{"num_hidden_layers": 12, "hidden_size": 320, "n_experts": 16, "experts_per_token": 2, "d_expert": 96, "d_shared_expert": 0, "hidden_act": "swiglu", "moe_layers": [0, 1, 2, 3, 4, 5, 6, 7, 8, 9, 10, 11], "router_score": "softmax", "normalize_top_k": true, "routed_scale": 1.0, "balance_loss": 0.00169, "balance_bias": true, "router_cosine_scale": 10.0, "n_groups": 4, "groups_per_token": 3, "init_std_router": 0.00939, "lr_router": 0.00171, "vocab_size": 4096, "norm": "rmsnorm", "norm_eps": 1e-06, "tie_word_embeddings": false, "optimizer": "muon_variant", "learning_rate": 0.00868, "beta1": 0.95, "batch_tokens": 65536, "max_seq_len": 1024, "train_tokens": 278500000, "max_steps": 4250, "dataset": "wikipedia_en"}
Below are experts of layer 8 (counted from 0) of a mixture-of-experts language model. Rows are named router (the router's row for the expert), gate (a neuron's input weights, with its number), up (a neuron's input weights, with its number) and show model dimensions 0-79. Each number is 50 + 10 x the weight over its row's rms, rounded and kept within 0 to 99.
Before each expert's rows: "mostly gets" lists some tokens that are sent to it at least half of the time; "comes after" lists some tokens at least twice as common just before its tokens as in all text. This comes from a sample of Wikipedia text that the model never trained on. Tokens count by the router's weight.

# expert 13
mostly gets: "018", "013", "012", "003", "009", "019"
comes after: "1", "2", ", ", "–", " ", " | "
router:49 68 42 38 37 60 58 79 44 35 66 46 35 40 41 45 46 59 42 55 59 66 55 55 36 57 41 59 49 46 47 56 58 58 52 62 47 45 61 47 49 56 35 60 51 67 66 41 50 65 35 68 50 43 35 67 59 44 64 54 43 65 54 43 60 52 51 49 38 41 51 67 54 40 49 52 52 53 49 57
gate0:51 53 42 32 37 40 58 42 41 67 54 50 63 42 32 61 45 40 61 63 40 70 40 55 51 42 45 46 45 54 45 62 51 40 45 50 53 26 53 66 56 45 58 57 56 49 50 50 48 62 33 58 50 48 56 44 40 52 61 45 32 40 45 48 58 60 46 49 66 72 41 44 61 45 52 36 49 53 50 37
up0:56 57 57 61 47 44 39 47 47 50 50 44 54 59 41 55 66 38 56 47 36 56 40 48 56 48 52 44 55 57 48 55 75 55 38 51 50 57 50 48 52 43 61 59 53 49 53 59 75 44 46 57 44 60 58 59 49 54 38 66 54 37 26 52 34 52 62 44 49 63 43 57 48 40 47 46 55 57 43 39
gate1:42 61 67 45 52 41 62 48 37 42 57 50 47 52 41 47 43 48 57 41 45 50 45 52 30 48 38 31 47 59 43 62 42 53 54 56 51 36 50 48 49 57 47 64 39 36 45 56 38 60 46 55 39 57 47 51 34 40 60 50 54 59 64 55 65 56 63 44 44 50 50 34 62 56 57 42 64 47 86 43
up1:47 49 38 38 54 53 47 43 36 49 48 45 51 50 55 50 58 51 41 35 60 43 53 33 58 58 53 62 52 55 48 44 73 29 57 42 49 81 51 46 70 68 50 57 54 45 58 61 63 55 59 59 48 40 47 49 72 64 57 45 39 50 50 58 39 50 58 56 45 58 59 55 53 46 47 54 59 51 57 58
gate2:54 47 36 48 45 42 47 60 46 27 59 47 62 47 53 52 55 55 36 43 52 56 50 35 44 25 56 62 46 59 58 45 46 62 60 35 27 61 60 62 52 63 61 51 34 41 50 36 47 60 55 51 59 47 41 53 51 34 51 49 46 57 79 46 55 38 48 61 62 49 40 43 53 38 41 66 47 42 60 61
up2:45 47 35 62 34 42 44 36 44 65 65 46 57 52 68 49 58 54 43 34 68 46 51 54 43 46 55 48 56 49 37 62 46 33 49 56 45 39 47 46 41 41 54 58 42 58 59 52 51 48 47 44 54 51 53 59 74 52 51 32 56 57 61 58 45 32 56 62 44 42 64 48 34 54 56 59 44 43 45 30
gate3:50 51 58 41 38 63 46 53 52 43 38 29 37 52 32 44 38 53 55 56 43 38 53 57 79 40 42 34 56 60 41 53 37 57 51 41 47 39 44 38 62 65 61 54 35 73 47 42 37 75 52 59 45 46 54 58 44 49 55 43 43 47 55 58 44 56 44 41 35 37 47 56 41 44 46 37 41 54 61 49
up3:65 51 56 51 36 54 51 58 51 45 52 53 40 57 54 47 37 61 52 49 49 61 40 57 54 40 46 51 44 52 37 65 41 53 47 49 57 42 70 61 60 43 50 52 69 58 51 69 47 36 56 53 69 58 64 56 44 37 57 37 44 28 39 57 49 58 56 58 39 65 56 51 64 53 37 46 45 49 58 49
gate4:58 43 40 41 42 33 38 57 61 43 52 49 42 62 33 47 68 50 35 53 52 39 48 43 56 53 50 46 48 57 72 52 50 54 49 53 57 24 46 58 62 34 48 44 65 64 51 46 49 38 46 61 53 54 43 47 49 61 27 48 44 45 42 60 57 43 48 37 59 62 31 48 60 46 54 36 51 58 38 51
up4:25 48 44 49 52 52 40 62 49 58 33 43 63 56 55 58 54 46 61 55 48 76 38 53 50 54 35 34 56 56 43 66 38 71 40 50 43 58 42 55 37 46 56 60 54 45 66 52 62 52 61 23 54 48 37 52 56 58 63 35 46 45 53 48 55 41 65 42 66 45 52 53 42 55 62 42 64 31 51 47
gate5:44 50 49 31 57 63 35 53 47 57 58 59 40 35 44 59 56 58 51 50 46 65 52 59 45 42 29 48 44 64 68 43 51 48 45 51 49 33 35 55 45 48 50 48 55 66 53 51 45 51 53 59 50 57 50 34 59 36 51 57 54 52 52 50 48 63 30 48 50 70 57 52 48 53 62 38 70 46 47 49
up5:30 41 70 43 72 63 29 39 41 61 60 45 54 53 52 56 56 53 51 61 30 68 55 62 48 39 57 57 52 50 47 46 45 31 45 56 59 47 33 32 50 60 49 49 54 44 75 40 42 37 38 48 59 66 47 44 48 54 58 50 57 55 31 40 42 48 26 53 61 71 58 58 44 60 63 59 59 41 63 56
gate6:56 71 42 39 38 40 34 47 50 39 49 49 36 45 57 61 47 56 42 38 49 28 59 64 43 61 34 37 42 46 55 53 41 43 39 48 56 29 46 68 50 44 38 53 47 49 67 51 41 50 48 50 51 43 60 35 58 60 49 32 68 44 66 39 41 56 38 56 40 46 59 45 40 38 30 47 47 51 55 63
up6:61 50 46 60 68 54 48 49 47 51 43 64 39 33 34 50 41 49 50 46 56 57 45 56 61 51 61 59 60 50 48 63 70 60 65 47 64 35 42 49 49 52 59 62 41 45 29 56 56 51 45 54 47 42 33 56 58 63 47 46 35 58 60 57 31 47 52 61 54 63 54 50 51 74 79 41 56 39 34 44
gate7:56 64 55 49 44 37 37 58 53 52 53 50 37 46 59 59 55 50 36 42 45 63 37 35 65 73 58 42 48 55 46 71 40 58 56 64 51 55 66 58 42 56 56 43 68 54 51 48 44 49 43 44 45 47 56 63 35 74 55 56 36 42 36 42 37 47 46 50 57 53 58 53 60 51 35 64 57 49 66 65
up7:45 57 69 50 61 44 54 43 48 52 53 44 51 46 53 37 42 39 55 50 46 36 67 39 54 66 72 42 49 37 38 48 36 60 51 37 50 52 46 45 52 61 52 41 31 38 49 67 46 46 40 37 40 52 47 45 41 45 39 52 50 64 44 50 63 33 47 41 63 57 54 36 45 37 51 62 53 64 38 39
gate8:61 52 31 41 48 25 42 52 43 58 50 64 46 60 43 56 63 29 64 38 65 50 45 62 51 53 50 56 39 47 52 56 35 53 60 50 59 39 48 43 51 64 61 54 46 62 57 35 45 54 56 61 59 57 51 60 54 31 53 30 53 40 50 48 40 64 25 51 71 73 44 68 45 33 64 56 62 49 49 57
up8:70 59 41 29 41 40 39 49 45 49 54 54 35 39 53 59 56 38 52 41 58 59 35 60 56 41 60 56 60 71 48 66 51 59 48 54 56 39 51 33 44 48 52 41 47 66 43 47 63 47 46 65 59 53 49 60 51 45 53 42 56 53 68 44 44 48 34 34 41 74 45 54 60 52 41 50 56 48 34 49
gate9:42 45 41 50 37 52 57 61 40 34 44 41 50 47 61 43 31 51 43 52 53 41 75 44 54 64 46 64 67 65 61 53 61 49 47 45 43 47 45 48 49 54 60 58 44 41 59 50 42 69 42 59 42 53 44 55 44 61 44 63 28 60 55 49 47 37 62 60 53 67 53 57 42 57 56 58 36 39 47 27
up9:45 46 45 59 72 52 43 43 55 41 48 47 47 61 61 51 58 38 43 36 71 33 42 62 32 48 62 64 51 35 58 43 34 51 50 49 42 42 52 58 39 48 51 62 40 50 35 50 29 60 44 38 60 50 38 36 29 51 43 65 48 68 46 46 31 77 46 55 64 47 54 68 37 44 41 63 45 57 59 41
gate10:54 58 46 61 52 66 47 55 55 51 39 46 54 62 50 69 63 69 42 36 54 58 70 51 53 62 63 53 48 39 64 23 62 54 48 46 47 52 41 58 52 56 49 45 39 53 56 19 59 51 51 52 36 42 39 46 69 61 50 47 74 42 45 77 52 55 59 57 43 56 50 36 67 47 66 53 65 35 52 56
up10:67 55 56 58 45 59 43 68 37 47 47 35 57 38 57 60 56 55 37 43 43 43 63 27 61 76 50 58 68 72 69 45 47 35 54 60 29 34 65 47 49 59 36 50 35 51 64 25 48 45 50 55 60 44 39 48 52 71 48 53 61 47 50 51 60 58 66 57 61 72 41 60 56 44 52 35 47 43 44 47
gate11:42 66 35 53 67 51 53 54 53 53 61 55 37 41 56 53 45 45 48 48 55 37 54 51 54 55 57 56 55 37 39 44 63 33 60 33 59 61 51 39 43 49 27 49 37 55 44 56 49 38 46 54 53 50 50 64 46 55 48 44 44 52 41 55 65 32 40 42 28 34 48 57 55 50 60 62 27 55 58 52
up11:46 46 58 49 43 53 48 40 38 52 24 58 39 56 49 53 41 49 41 63 38 43 69 50 55 46 46 36 52 52 50 33 55 59 48 50 37 47 36 59 61 49 46 47 57 59 63 58 64 72 49 64 50 55 70 39 39 63 54 70 56 49 63 44 59 57 48 47 56 61 48 44 53 41 40 62 31 62 54 58
gate12:55 59 54 60 43 72 68 69 64 44 52 37 44 60 57 53 64 55 52 64 50 48 42 58 51 50 46 75 43 56 50 49 43 53 43 48 51 35 50 29 57 38 49 35 51 67 28 35 55 60 53 55 43 41 47 45 48 42 59 50 62 65 71 45 55 58 52 55 47 57 54 31 44 53 36 53 47 66 57 52
up12:32 27 49 53 34 46 54 57 63 39 65 48 53 58 57 59 67 43 48 61 48 54 47 48 43 47 47 63 60 61 58 45 47 58 55 60 37 45 67 47 56 53 52 61 57 35 34 51 35 68 40 40 53 44 32 44 42 72 31 43 46 55 51 34 48 46 50 53 51 45 49 47 45 32 72 44 69 57 63 64

# expert 2
mostly gets: " | ", "| ", " (", ", ", " in ", "; "
comes after: " | ", "0", "1", "\n", "3", " |"
router:44 54 34 51 52 69 45 45 57 54 62 39 52 41 58 45 55 45 36 45 50 48 54 50 67 41 59 69 41 51 50 43 67 50 65 48 51 51 54 50 32 59 52 56 46 46 57 24 53 46 65 63 45 36 54 57 52 67 51 48 37 20 56 37 57 43 70 62 50 57 59 71 54 35 46 32 39 56 51 39
gate0:46 55 56 56 58 53 43 53 55 67 32 65 50 51 43 58 62 57 51 68 43 48 48 53 49 65 43 43 68 42 55 42 36 37 52 52 49 62 71 55 54 40 44 31 27 43 56 37 66 55 61 73 38 47 70 39 53 55 58 45 56 48 61 47 54 47 62 54 51 60 40 56 71 41 64 42 54 21 40 36
up0:64 33 51 48 42 47 48 33 57 40 64 42 46 59 56 59 51 47 61 44 46 40 48 44 56 30 66 46 53 44 63 57 65 55 33 51 46 38 44 48 54 67 38 49 44 51 42 50 36 59 51 59 48 57 52 56 54 48 63 46 40 65 47 63 50 56 41 27 30 37 55 42 48 58 37 45 53 43 54 67
gate1:50 56 49 42 69 77 44 59 33 57 54 45 49 64 41 38 48 30 45 49 31 57 44 52 67 57 51 51 55 64 41 63 63 62 38 56 45 35 50 39 39 42 69 61 41 63 38 72 30 36 43 57 48 50 45 55 47 59 38 46 43 33 44 55 67 64 62 42 64 54 54 49 61 44 43 47 58 52 59 56
up1:38 52 31 46 44 56 54 58 48 44 53 28 70 59 60 61 55 47 45 60 53 54 36 52 49 59 60 58 66 38 58 53 47 49 65 40 49 48 66 55 44 64 39 43 37 59 72 42 47 54 57 53 25 41 60 54 56 55 43 54 52 42 44 63 58 54 66 38 60 52 59 55 59 46 36 51 45 43 59 56
gate2:60 48 46 41 59 61 42 47 62 33 64 30 58 48 47 45 47 51 62 60 41 47 50 43 68 55 59 46 49 39 63 57 42 39 39 45 50 27 71 50 60 57 39 38 36 39 37 69 29 59 62 45 34 43 44 47 51 36 53 51 58 58 58 53 43 39 58 49 34 39 45 66 49 35 49 56 31 43 46 43
up2:54 34 54 38 47 60 27 39 64 58 46 43 57 56 43 47 42 57 55 70 56 63 54 41 62 58 41 47 69 22 61 62 53 64 27 27 59 34 49 49 54 54 52 52 36 61 43 38 45 49 58 40 50 55 19 50 68 45 32 47 41 46 41 26 48 36 52 59 59 58 66 53 38 44 43 66 16 54 48 59
gate3:47 63 51 53 54 27 22 36 31 66 46 54 72 44 53 57 50 55 35 51 41 62 63 51 65 47 67 55 25 56 32 56 32 32 50 57 62 39 41 72 48 64 50 57 67 51 62 46 56 27 34 48 42 47 38 54 59 39 68 50 32 32 54 62 65 49 47 55 78 57 37 58 50 29 40 35 39 53 39 47
up3:35 39 57 35 64 60 51 60 40 44 64 59 43 61 31 63 50 38 46 48 44 55 71 43 44 42 37 48 51 70 51 59 55 58 50 58 27 57 45 29 69 60 50 38 38 47 52 53 36 62 49 54 52 61 53 49 56 38 39 41 49 38 39 44 36 52 56 56 46 64 68 53 57 71 43 51 47 59 35 42
gate4:46 67 36 59 44 49 57 48 45 37 51 47 79 58 49 39 45 66 51 46 26 47 61 45 46 41 61 68 45 57 50 67 49 48 56 62 62 45 49 51 25 38 36 55 31 63 51 53 52 56 60 46 43 41 72 48 51 50 43 35 55 50 60 50 59 53 50 38 25 57 32 49 57 59 25 46 47 47 43 45
up4:50 49 56 37 35 53 41 52 45 50 53 61 42 44 28 59 46 38 54 49 61 57 54 61 60 68 61 52 38 47 42 49 30 59 55 43 53 50 42 34 54 41 68 43 60 32 45 66 48 66 51 54 48 59 37 52 55 44 57 46 44 42 77 37 52 59 50 67 66 44 82 67 46 40 53 64 61 56 64 43
gate5:25 51 49 54 33 53 63 54 69 37 52 56 52 40 35 54 67 31 35 70 48 36 50 57 47 50 41 50 52 56 44 56 50 37 51 32 36 25 40 62 47 31 46 47 37 47 57 32 46 36 70 45 56 51 50 71 45 51 52 50 33 44 54 37 70 33 49 44 54 45 46 48 42 47 35 43 43 48 45 43
up5:49 43 52 40 48 43 29 53 43 57 48 51 58 67 26 56 44 46 38 49 47 50 37 46 42 57 71 32 49 39 50 51 42 59 49 55 48 71 55 50 56 52 48 49 64 37 51 77 49 62 50 58 41 41 56 40 50 31 58 54 44 51 46 73 32 53 51 83 49 50 52 36 67 56 67 43 78 40 57 43
gate6:70 50 43 50 59 37 55 62 50 47 46 49 47 55 47 43 53 40 59 43 51 50 64 44 27 45 62 34 43 44 52 45 71 48 40 41 58 46 39 53 51 54 49 46 49 63 34 29 50 43 47 67 54 41 42 52 60 44 57 44 69 26 70 63 44 55 52 42 48 50 60 59 43 61 48 39 35 49 49 41
up6:43 60 55 25 60 58 42 51 35 35 56 60 50 69 52 37 31 51 48 39 39 47 52 52 56 45 69 50 54 40 59 50 38 45 41 36 39 40 59 43 40 51 45 56 66 46 51 36 81 55 65 70 43 40 40 44 35 47 62 56 55 46 72 67 58 50 55 42 62 59 40 56 68 67 58 39 48 47 45 43
gate7:53 57 49 39 58 40 40 55 50 51 54 57 53 46 62 47 37 52 37 45 60 41 51 49 68 61 66 48 51 54 44 37 63 61 51 56 63 47 44 55 42 44 57 52 60 55 58 38 43 47 45 55 52 55 58 50 65 56 43 53 57 32 41 62 56 48 58 50 47 60 29 40 39 45 54 33 48 51 52 50
up7:50 36 79 54 58 47 31 52 55 62 50 59 45 49 51 45 42 42 47 65 44 52 62 64 45 46 36 44 46 43 42 44 46 57 55 38 34 33 51 41 39 50 68 44 41 47 50 54 70 51 55 56 31 58 39 46 47 38 53 36 30 49 48 50 51 50 54 51 57 68 51 57 73 43 43 62 52 59 48 56
gate8:58 62 46 60 46 69 57 44 67 41 47 54 73 43 66 39 78 41 60 35 52 41 56 41 63 47 33 59 52 52 59 46 39 53 62 52 50 48 63 31 44 61 62 51 52 40 42 72 46 55 44 47 40 53 43 50 55 57 50 67 51 49 57 57 37 47 51 42 61 43 72 42 47 76 39 51 60 44 56 42
up8:56 59 30 45 32 66 57 49 79 23 54 51 58 53 46 50 50 67 59 55 24 69 54 40 63 40 45 55 48 63 34 54 30 46 62 67 48 63 69 40 54 67 57 55 39 64 78 61 52 45 50 28 55 61 57 58 63 48 58 49 46 55 38 56 54 45 52 38 43 40 47 65 52 45 42 54 34 52 49 57
gate9:62 52 71 41 38 62 45 58 55 37 55 41 46 38 54 46 44 43 45 68 56 38 58 38 70 39 47 53 42 52 64 62 45 68 41 62 55 49 31 69 43 29 51 67 42 43 63 44 52 34 33 58 49 43 71 52 32 39 37 47 55 58 58 54 47 43 45 51 45 56 45 54 67 38 46 53 41 39 55 54
up9:44 55 34 62 46 49 55 43 49 55 44 50 36 59 55 42 44 58 48 38 65 40 48 63 40 49 47 47 30 51 46 52 51 36 68 49 47 63 71 46 39 59 26 48 66 70 50 56 54 48 66 64 51 54 55 48 66 65 45 46 46 49 46 43 52 51 55 67 50 46 51 57 35 61 48 48 55 48 61 40
gate10:47 48 35 60 62 67 36 58 53 47 43 61 56 32 59 73 61 33 59 68 35 53 39 45 40 51 41 52 63 53 64 45 55 49 56 47 50 52 47 51 68 59 47 44 59 37 58 65 42 70 45 44 63 40 57 28 40 66 38 51 60 28 42 52 51 53 68 49 41 58 58 49 52 45 33 48 53 49 64 46
up10:42 69 56 53 56 43 45 41 52 74 51 54 59 60 48 36 55 27 59 51 49 43 64 43 38 49 44 58 43 58 29 66 35 53 55 50 36 51 29 56 54 66 31 35 62 35 51 51 60 48 48 42 47 50 38 55 69 39 54 63 54 39 41 43 51 56 49 49 59 50 43 70 63 47 54 48 55 40 65 48
gate11:59 57 64 55 51 59 26 44 56 44 51 42 70 42 50 48 36 47 56 56 57 49 63 36 40 56 44 44 41 52 40 61 46 47 48 66 45 39 53 59 72 64 36 55 38 47 44 28 45 38 48 45 51 66 50 43 57 55 30 33 45 69 58 49 59 53 39 55 42 54 49 56 46 40 60 53 47 44 63 62
up11:47 46 52 62 53 56 53 45 46 40 35 48 71 43 58 49 64 68 64 45 51 40 56 20 52 57 65 45 44 45 76 55 45 47 57 63 32 43 57 47 46 60 46 62 53 50 48 49 42 66 67 38 49 70 66 35 57 63 40 41 41 48 42 48 44 60 61 66 52 49 51 53 53 67 78 53 59 49 45 47
gate12:46 47 42 45 40 59 49 51 72 60 62 56 38 52 40 66 64 31 53 52 56 65 69 58 52 47 70 41 49 55 50 59 44 60 33 49 46 59 36 48 59 46 52 53 45 46 58 45 54 62 51 63 57 49 63 47 30 49 61 42 49 47 25 39 36 44 61 63 46 71 52 50 60 48 44 38 53 48 63 50
up12:58 44 53 51 52 47 41 50 61 63 54 39 50 64 36 40 64 42 59 43 64 52 58 49 41 72 50 45 45 43 47 59 43 60 67 40 34 68 48 55 71 54 54 43 62 57 36 66 37 53 37 34 54 50 65 54 41 69 51 60 34 40 45 62 48 51 30 53 44 51 57 54 48 35 32 51 43 44 58 55

# expert 10
mostly gets: " an", ", the", " his", " its", " as a", " a"
comes after: ".", " |", ")", "==", " |  |", " =="
router:52 54 51 52 62 50 46 51 70 46 44 44 51 68 47 55 42 53 50 62 77 69 43 63 63 63 51 42 75 53 55 55 40 51 41 52 53 51 56 66 37 55 47 54 36 44 32 48 52 47 44 69 40 43 56 44 42 47 53 64 35 38 69 54 51 41 39 38 47 35 46 51 35 57 52 32 56 24 39 49
gate0:51 41 58 70 61 61 52 61 61 49 49 58 51 33 66 54 59 48 49 32 56 60 58 51 65 77 45 44 57 48 36 42 41 51 55 50 44 49 40 25 39 55 41 57 51 47 36 44 25 74 72 55 46 51 64 38 48 56 54 55 45 44 53 43 54 43 37 61 64 54 64 53 59 64 49 49 15 51 53 57
up0:49 59 27 38 43 42 61 46 59 68 41 46 54 37 46 37 66 48 33 47 41 48 33 54 39 56 40 41 44 51 59 57 58 44 34 48 37 49 52 66 65 47 46 43 53 41 46 49 48 45 49 41 50 48 43 48 51 62 62 46 41 63 71 52 36 39 54 35 40 47 62 57 56 31 57 59 60 33 59 51
gate1:51 53 54 49 56 44 55 71 44 39 57 57 61 40 58 36 55 64 37 39 60 68 45 52 39 55 60 51 63 43 49 49 37 53 51 41 54 51 42 56 43 50 53 57 32 50 37 61 64 69 49 78 46 51 37 48 53 49 52 54 57 51 68 53 75 46 58 42 49 44 59 44 49 55 50 41 51 39 43 42
up1:43 57 57 56 60 50 53 71 58 54 65 60 48 40 41 54 59 42 57 44 46 51 31 49 28 36 39 62 61 70 45 35 59 26 43 37 52 46 52 37 45 37 58 38 45 44 63 70 47 30 44 31 50 44 56 47 33 51 34 35 44 63 44 61 62 54 31 77 55 55 39 41 45 59 64 49 54 60 62 61
gate2:62 45 55 50 52 50 51 57 44 60 47 54 54 50 61 42 60 44 51 40 49 78 56 64 41 34 49 47 43 46 30 45 49 55 52 42 47 52 38 65 43 65 44 63 36 44 34 40 49 63 42 62 45 60 66 33 54 49 43 35 49 56 58 53 58 52 57 39 59 63 44 49 51 52 41 46 47 37 48 38
up2:49 55 41 72 57 46 53 45 45 68 52 47 46 58 68 51 60 32 49 35 59 61 49 70 51 60 54 55 34 48 45 43 38 48 55 65 48 34 21 72 42 47 40 58 52 48 40 48 53 57 29 44 45 63 50 25 59 67 52 34 61 60 51 68 51 55 55 44 58 48 53 62 50 52 55 51 46 50 66 43
gate3:73 42 46 49 57 60 40 44 36 56 49 14 52 42 64 55 56 45 71 48 45 59 50 51 47 48 49 48 53 48 41 51 48 41 56 58 43 45 48 55 57 42 41 45 38 57 49 37 31 43 70 68 53 63 43 61 39 39 57 62 55 62 43 49 49 54 47 50 60 54 55 62 38 46 45 48 50 43 56 48
up3:56 66 36 62 41 51 48 57 57 51 50 52 33 61 50 46 49 63 54 44 41 48 50 55 46 45 51 52 44 60 56 60 52 46 51 56 59 53 45 65 40 59 63 48 53 68 56 25 61 34 48 48 64 56 56 44 47 52 51 43 75 39 47 27 76 43 43 64 48 49 60 49 54 44 59 40 63 67 57 57
gate4:42 55 47 43 54 43 45 47 49 62 50 52 55 57 58 46 49 53 54 52 56 40 37 70 44 46 34 54 56 44 63 53 35 40 45 45 57 68 63 60 59 58 38 61 37 55 52 38 43 56 49 41 57 60 63 62 57 40 56 60 33 66 47 57 56 56 50 35 65 30 42 61 52 58 47 58 51 39 51 61
up4:42 37 42 54 58 49 61 74 45 48 48 53 47 37 39 59 47 51 51 61 59 55 52 53 39 58 44 74 45 51 48 45 61 42 46 31 74 41 65 60 49 44 54 60 52 45 31 46 70 31 47 45 58 46 39 57 61 45 46 67 44 52 63 50 64 50 57 58 61 35 58 39 26 32 60 47 67 54 43 65
gate5:44 41 56 48 46 46 36 31 51 56 64 42 50 65 60 64 42 67 38 45 48 38 36 46 53 51 56 49 48 70 46 50 59 44 41 31 43 49 33 46 43 56 53 49 55 28 47 59 59 50 46 61 56 65 49 43 40 66 53 42 59 50 36 66 62 33 47 51 37 52 36 51 50 60 38 43 64 37 32 55
up5:55 46 52 37 51 46 41 47 61 42 44 42 45 61 52 52 50 52 51 53 77 65 44 46 63 61 54 51 58 54 38 42 74 55 48 48 57 44 55 46 41 43 39 54 47 31 36 73 74 51 45 44 57 29 57 46 43 60 52 55 50 62 42 61 54 42 45 41 47 52 46 50 48 39 36 53 67 47 38 53
gate6:62 63 52 50 55 47 40 54 47 43 49 56 46 54 64 58 39 50 66 50 64 50 61 55 49 66 64 47 49 44 66 55 56 52 53 60 40 35 38 50 33 73 32 50 61 64 57 52 42 63 68 78 59 54 48 51 48 50 48 49 50 51 59 60 51 51 45 54 45 50 48 49 47 65 61 56 52 36 53 49
up6:36 48 47 66 42 43 50 41 45 65 49 47 52 43 49 47 76 61 28 54 61 62 58 39 39 49 46 60 55 42 61 45 54 44 69 45 62 25 55 52 64 36 51 36 39 53 56 42 72 46 49 51 46 56 49 32 60 50 51 46 40 56 43 54 52 61 24 62 57 49 58 38 55 62 47 60 49 57 58 29
gate7:60 34 52 43 52 62 32 28 65 56 54 39 50 20 52 49 45 49 61 58 55 54 48 48 52 67 68 56 37 61 62 61 50 60 50 48 52 61 48 65 64 45 64 67 42 56 39 38 48 59 38 56 49 29 42 54 52 38 44 52 37 56 50 69 31 45 28 52 60 55 66 70 55 55 50 53 50 46 46 56
up7:54 34 56 49 35 49 46 44 44 56 51 47 36 42 47 50 58 35 70 53 66 62 33 46 42 48 64 42 51 64 50 78 47 60 42 64 42 46 42 56 56 59 81 51 57 44 40 45 50 43 48 42 68 29 12 53 51 61 38 41 53 50 51 37 37 40 53 46 49 58 60 66 40 56 49 58 39 50 50 61
gate8:69 57 38 51 55 55 53 63 54 41 63 46 49 44 32 46 58 42 30 48 53 70 54 57 41 22 47 35 55 47 53 59 44 40 50 37 69 50 45 51 52 38 60 42 36 50 69 48 55 51 42 82 33 63 67 33 50 49 42 38 47 50 60 42 75 47 55 53 28 61 60 69 48 31 52 43 58 38 45 43
up8:55 28 31 52 46 52 55 78 56 56 69 48 58 57 50 41 48 40 49 37 55 78 50 64 49 37 55 54 45 52 50 47 49 46 37 44 58 48 48 43 41 37 82 43 55 45 47 63 38 36 33 66 29 49 51 63 41 52 54 47 37 50 40 44 49 55 53 59 54 51 68 57 33 48 47 51 58 70 51 54
gate9:47 55 44 53 62 50 56 47 60 44 40 43 42 49 50 49 42 40 51 60 56 52 51 39 50 48 52 38 65 36 54 62 49 46 44 45 37 56 64 47 74 56 46 53 51 53 53 52 41 42 64 57 51 49 60 53 70 46 45 42 65 47 51 45 50 72 33 48 38 46 35 46 59 65 45 45 52 33 54 57
up9:65 45 70 45 66 35 33 59 43 50 49 58 52 52 54 44 54 49 32 40 61 58 51 52 76 47 40 51 48 60 51 53 50 44 55 39 53 66 60 76 28 48 52 44 54 65 39 48 42 60 44 48 40 57 58 52 37 56 64 54 47 50 61 61 37 54 41 35 69 72 57 49 36 48 46 57 56 53 41 54
gate10:71 61 54 31 62 56 29 36 56 45 63 35 41 63 47 63 33 54 47 61 56 43 63 45 47 55 57 54 50 62 67 53 34 61 57 35 49 32 57 68 58 66 59 52 55 48 46 49 73 52 50 50 47 46 61 49 57 42 43 33 51 46 70 32 43 49 42 62 40 53 51 42 72 56 51 38 53 50 45 46
up10:31 28 62 58 51 40 52 54 49 57 50 53 46 42 43 35 55 51 54 31 51 59 60 42 39 42 47 35 55 53 48 46 56 57 70 70 42 58 59 45 60 30 59 43 41 34 53 49 46 58 51 73 61 50 34 49 38 54 42 48 51 62 50 78 62 37 42 45 56 36 42 60 48 48 59 50 25 49 54 41
gate11:57 63 42 59 54 54 54 58 49 43 54 52 46 50 59 36 47 48 46 42 51 49 48 48 52 47 53 59 59 43 45 33 34 59 63 58 54 54 62 45 47 57 63 51 48 56 50 41 27 40 54 60 47 57 49 37 63 55 44 57 41 44 62 39 75 55 43 50 28 39 71 55 38 45 54 51 55 42 56 65
up11:47 46 60 49 49 63 64 50 49 38 64 45 45 51 41 46 42 56 28 45 51 30 53 67 46 50 72 41 48 52 40 52 54 41 47 26 59 37 49 57 70 55 57 62 41 54 44 53 48 51 60 64 52 27 48 66 36 35 41 54 62 28 52 50 47 38 34 33 45 68 43 64 42 42 39 46 37 43 62 57
gate12:40 38 26 60 57 44 48 45 30 54 52 64 62 54 56 52 56 56 59 54 57 47 44 58 58 61 46 50 46 45 64 63 38 57 61 52 49 44 53 47 49 58 70 51 51 49 70 34 56 43 52 61 71 36 39 52 43 55 60 51 56 31 52 78 63 42 44 53 44 62 48 49 34 31 48 40 40 37 42 50
up12:55 45 48 49 46 59 43 48 36 33 56 42 47 53 48 45 56 63 36 73 47 51 50 50 66 60 61 55 58 54 66 62 34 58 31 39 35 54 47 59 58 61 60 43 35 45 65 33 51 42 43 65 44 35 51 62 57 49 40 53 60 56 59 44 43 62 56 59 48 60 30 52 43 55 46 67 34 31 46 62